{
  "d_expert": 64,
  "moe_layers": [2, 3, 4, 5, 6, 7, 8],
  "router_score": "sigmoid",
  "balance_bias": false,
  "init_std_router": 0.0066,
  "head_dim": 64,
  "norm_place": "pre",
  "rope_theta": 5580.0,
  "tie_word_embeddings": true,
  "parallel_block": false,
  "init": "normal",
  "init_std_qkv": 0.0395,
  "lr_head": 0.00715,
  "final_lr_fraction": 0.03,
  "max_seq_len": 1024
}
Below are experts of layer 2 (counted from 0) of a mixture-of-experts language model. Rows are named gate (a neuron's input weights, with its number), up (a neuron's input weights, with its number) and show model dimensions 0-127. Each number is 500 + 50 x the weight over its row's rms, rounded and kept within 0 to 999. Numbers have three digits each.
Before each expert's rows: "mostly gets" lists some tokens that are sent to it at least half of the time. This comes from a sample of Wikipedia text that the model never trained on.

# expert 15
mostly gets: "ions", "and", "ation", "ment", "ton", "ence"
gate6:447549496493520389472457417440476550439590633456469453536505554457512451550459558477546617516543475522520360530455547424521570476487440478568532478543538484505532531543506415491473530479406451511521471448437361591522470483493575460539524546512443426549516457442455567525381469493492524468553519488478415475514533503583517517514509553541428521554525514461474469530439527462548561503496
up6:503589490504491454415487499493417504467633598490539488453537526459447479530518476474616558587516459467566470526445474440514532467469495512477515457537511471523517489537531436518453551563491455483561479536468478532489478507497559513502511510431427471638477479423484581529397407478484493532467515476528446402504547487632502467540541445543336489461501528462484516446610491485457611541476

# expert 8
mostly gets: "uc", ")", "),", " ==", ".", " which"
gate30:506501521483481593517458565401488512532544446489495462579552521419606560480423331578495543516507430439531579488527578527504476454439519453482466498522491529505583500439538529465527520565504482537537488491566455490544588513546542460424501508493415543498401573486503455446524567453504523535510341547465496501529462575521432461536481604492502489520551435530516550421510487442464600519496
up30:501533469497505514474596490495521510459472494614492547455472432517456507497554541470594407550496554510395447526526526491495530569542500575487595508510450471549441451502543469514572486359575543457407525535474492471547446428437521637493473438464529523487568465505527485486576442486474515499449630496532589495457509424537573456546487359556494604433515513495509496542544499524518470472472

# expert 4
mostly gets: "ill", "t", "ber", "in", "|", "uch"
gate2:476496450485450480507532514499616509410535581599515517491477417450547545477506464421375427479532452517412493517464457491490559397443552496508569513489471505495555468485528441445596564521553487486508558563492544613432537454524500506461499454505414533454539600498549487484488563552508514462549540547508467473526463499538376432557534537524625516479499606499497473443526474483395437427507
up2:502568481552442576444554537488552490499480546520460517481540476600505458499519512502546459393528438587601463415534545416398538558555560568525546484538540580501466457464587520560509456487593445493539554517510546385475494359499487537533624472498537463431498511478512506552504572539569484433487492525451551525513461521455525522543450408501403468484531570546512467464501514504495503410418

# expert 3
mostly gets: "ed", "ated", "ib", "ased", "oy", "ond"
gate6:534533508473449430531428414527419540400570611545446473528537571515532479573479600477513516565486513546499429537535471447527517551522458471491481536451464475535510510503402486418445550516466496591474482511483370529507469534569570452603540572537485427526485500438537564545449443426450557399494486497464458552484529481578564578515501572564497530573425534537593469511534524474576527516484
up6:507570458555516436448486508525437460502609540455514477448523521508504529586470429462647576576463412447507506514495485449569507511441433456407500531537519481555500487504499457559512551524518553457523485570497435547550429571518594510466487494502467496548476531436550517540414390442470541524479525412513537454480529506638483459578550497561404551496420524494523557455586491545449576571495

# expert 14
mostly gets: "ul", " ==", " p", "amp", "{", "ö"
gate1:526549464450537565536488464476525459609435473464499431556532546491516565491511497450492574529497512477561561569432512539471509546553544567492484541460496523405542509481583543487581533543606488469509622500547424546475481528495535499418443349479467424531576493473468468418526583533566511557507527417473437492517578528442579406511505599439515534516505512503538454448483524590465457405523
up1:495442486441460383530582450540524474443488440478530399445564500405495434422508561567538462526565594481502500488524522507425542553598462475547461518433468445510420481553504394543483515522545499447536486457393493593457507467480459478503387479486572504470473559592522575493431473488524432507597500478425560546470497477468490441479514523552504493481433414550602535489442510480424537486552

# expert 9
mostly gets: " d", " m", " h", " l", " r", " st"
gate0:537455548401495452508444493409545535500591514492530537524579513480543525485508540591497499494433508394452512447506505502593500551486489558497550437617513441525540524609560426413400482495517475473581454492476540552519414533467547592490527424538510364518516525599538504426493541503524447517463502462468496557449436462497426501535470476488497483497472449452539492546433596590550548415539
up0:418503535510512556492532441559547422496404497481467439466506491580463573483520483612418468610519529576443505549428479595426528493566480501540506542488536537465446569500472569563486431411450523573457429524528443504373465517432527550480443520575497490459464469494514518539528468467572541476577520636494519514488518463559548459459639516515517491530486523555488562492563424460458456487452

# expert 7
mostly gets: " and", "–", " or", "igh", "ge", "="
gate3:433551529494553550460544487517584395438527390457516457430572409559487489531525475454540581539380531486521510502491582487490455471498494508539418522508479629576457486503576513547508432494526413504499456618393548464532550492597427554505458493512486489566528485436503444474508611547445475555494512578518516532509539527513456423473455491488498526441547595498455510414503476525500586448499
up3:566548521498454494556496526521437483535458518512510548458479552484482563472503464491605493441580402459420487551541554468501566511427425396372523452478519483476565436530452524494572604505492559424469564390623442534502412517462507523493444473425490522469589569482550517422453446498554472512502501404509535483481562480527487510578548486546434440435467465499407528490565472462465437542504

# expert 6
mostly gets: " Y", " year", "ational", "ild", "ward", "uring"
gate6:433506476431440419560482453501446557477605583491478453587600568472502504570458562494497556567444495456503421529512470487589558558470513477505531452476485413584505533555448422481517617517473511546489482533451419599516553471514505469576593534530429513514479521549514543524502378509519556389538558528538558532523515434596537540501529538473427474495400536511438478551510537496491500484428
up6:506572404537491388375497536471481466481590575479501529499549535484456448600477458497622587554373482452576468550429530464508495498490408513450425481476487455507476518543514429519468472517502509509460490490450444574455490531526500516520455535400464478535521487422541555514467463457468596516463519456554453498544514496568510471537562373493454493485451519455468494411594551586477586471555

# expert 5
mostly gets: "ess", "ire", "are", "ile", "ice", "ision"
gate9:515506442515482452496514564458456409604576612475484580528530493521473409490479412521547443511487424533547534521416481560429514465430506481518549439477555562588511484564556475572474511388467533467552536533404441513583527503552400533537476566440515509550515575443519576394491526545451488524535434482540517480481464504535492480519447505526494515454515535469566596430429396518530441572530
up9:490440533433494403449509457485545525454464478463478522454577482519481626552533572508492631528510587533424484498463462528569470509607528602538536591521591469508581470395469502448457533510517441492519509494543520576383456442485477524506472481527395409551468458606513443508446517450533505556488491507446532580543526493546453497467538483507552443483532574415541438487511563480536438541534

# expert 2
mostly gets: "iversity", "ce", "ree", "ō", "ation", "ure"
gate62:561493478451486514528584474531457477488418495529553478550552494538477499600517527469480496381469506406611469492566554455526510541514372511449487477518453517524518352392555463530519468582535492488358559532436509487491451418521468568455530502422506591554546493512480373492492578510382425477485546496505495558509521548572522510528501506558466523499551486434475433546502484450541480514499
up62:481619501409496436493584525509556526536577479485468522498531595468422490428516521450595564378512543500454548522594516500574452597456507461417487539514521611498457472417499507436546475459483529540515404465594439533539566589508506520501490479458537530586483516462498475519566586519463443430453529553482584494479498425520508497490480495572579539429544514442507461512403460493461503566539

# expert 1
mostly gets: " D", " T", " pro", " V", " Al", " I"
gate2:461433459458466482576549437508550494504513552523529516517469440477464515442510514432424437534523509440498446510493459506528486408449543506492530523517545478487517377606576419431492515458449513423545453603442517536417475583534526497510515557486445560509469566469575537460578571552463523480453485462429501510562483568600434455475546530509629495403558534444467570475531488566438455579591
up2:458513480483460621489534587428466465453456536526525525555526513574570478482495521427511482442540505547509414448536638414439522541514546636470496514450535530461456531504479540518601505506568432533509500495488564462450560473494521458506570478615484480369473485495478507469572620466541454507484471472435516486441424549497557530601440467562435542554521535529515543442496489489556524436418

# expert 0
mostly gets: "art", "ri", "urn", "hn", "olog", "igh"
gate6:493549522450421409508379449518436501336524596469404507573499596501530460573436590458525525544539525475567372522509501476537528517537449449526495561449480505603471513571453414461453580542457574531463448507418408603503494523530492473548534558490466442542474546453530533559456416460446524435520554539520477536543512520547546517459465516502471504510487464490501488473547493492553552458477
up6:492562447498492388438475471504410443445627558475476512482440596523503462564481417496617610615421458443527521536478519484511532467483471483408503536501499462504563487492466471576427526550521443511472484528447463562503510578450563500530528534496517469576481488440521499479386412450471538566504540421559470438471498503578465525572572454573432508441498477452537531412521522538470566545502

# expert 10
mostly gets: "ar", "ap", "per", "av", "ra", "ail"
gate0:568516603493473543500518509421468517467497516468533589591576454508520486502556477571501501467523450445498511428433433548644496506538531518512398487552512492518501453510518455484446513485526421475605539626423507435475450575514493527550468490471580453539470473522480599519538515445563547515473477440499535526487452531442435473540478457393536397457520440422594463492509496587453567464598
up0:427534530473483593465540479432506485409434500465528463542575598529545534507611558538449532606528448549509498591464469540462551505572505460522463543457535492484477527573477493559530429443498439502454564516438471475434462549437487553528506541521579504513456399443512545462628567484486606482607504513500546588455517527477478498487551476462526441533519513506451436449630593530451438496503

# expert 12
mostly gets: "'", " sh", "ail", "ign", " Sh", " all"
gate9:543484466514552492496515482423502459577522585557546470519549446421423442456479458495488526498475498536454492521418529573488376454454560434565527558487463502594563494503530446516486457455547577604522520646414444498480509434568467544473478530422487553569513585558479529447568569608412498487533520504544534515472532482527500491536469512583539478517492453445579512495490386470527443581442
up9:525448467478508561434489594496539482572525510469438524454597515606513637491540557464502512514479502484470525487459544561508505486504434623507515630431609471514495553459473438481503549567469437447598512431523537611422396519461435501479477491465405444545471410473504468464457456517474498523412467596469518530523553534570516502481534473468513415490542528535485472521596512485569508484538

# expert 11
mostly gets: " S", " s", " re", " O", " V", " Mar"
gate2:422520534467435491583598493496594502517541549500540427532425455482446531508468504461446445463538455510465405558476434535538565417484542520457525580461509466519578416570506466458506521520538568416458489605484442613473530561535495516498499537478446505515432530449479505508602598565481553500544538460496543522522484593568452497467515544507597459453553544370566511512527424445455484541572
up2:538550514562501536485510551426483481504536513488538595497622491585458490477547492514521485430574492500559426424496587467378493484545524579472602516565567485457394515571512554539543511490530398437540532519523469476466563521487482501570588525552526518447476490475503509531515568391529477538498477459464536452458417591528520498640450561494456500505617538501420469403478515501510503433507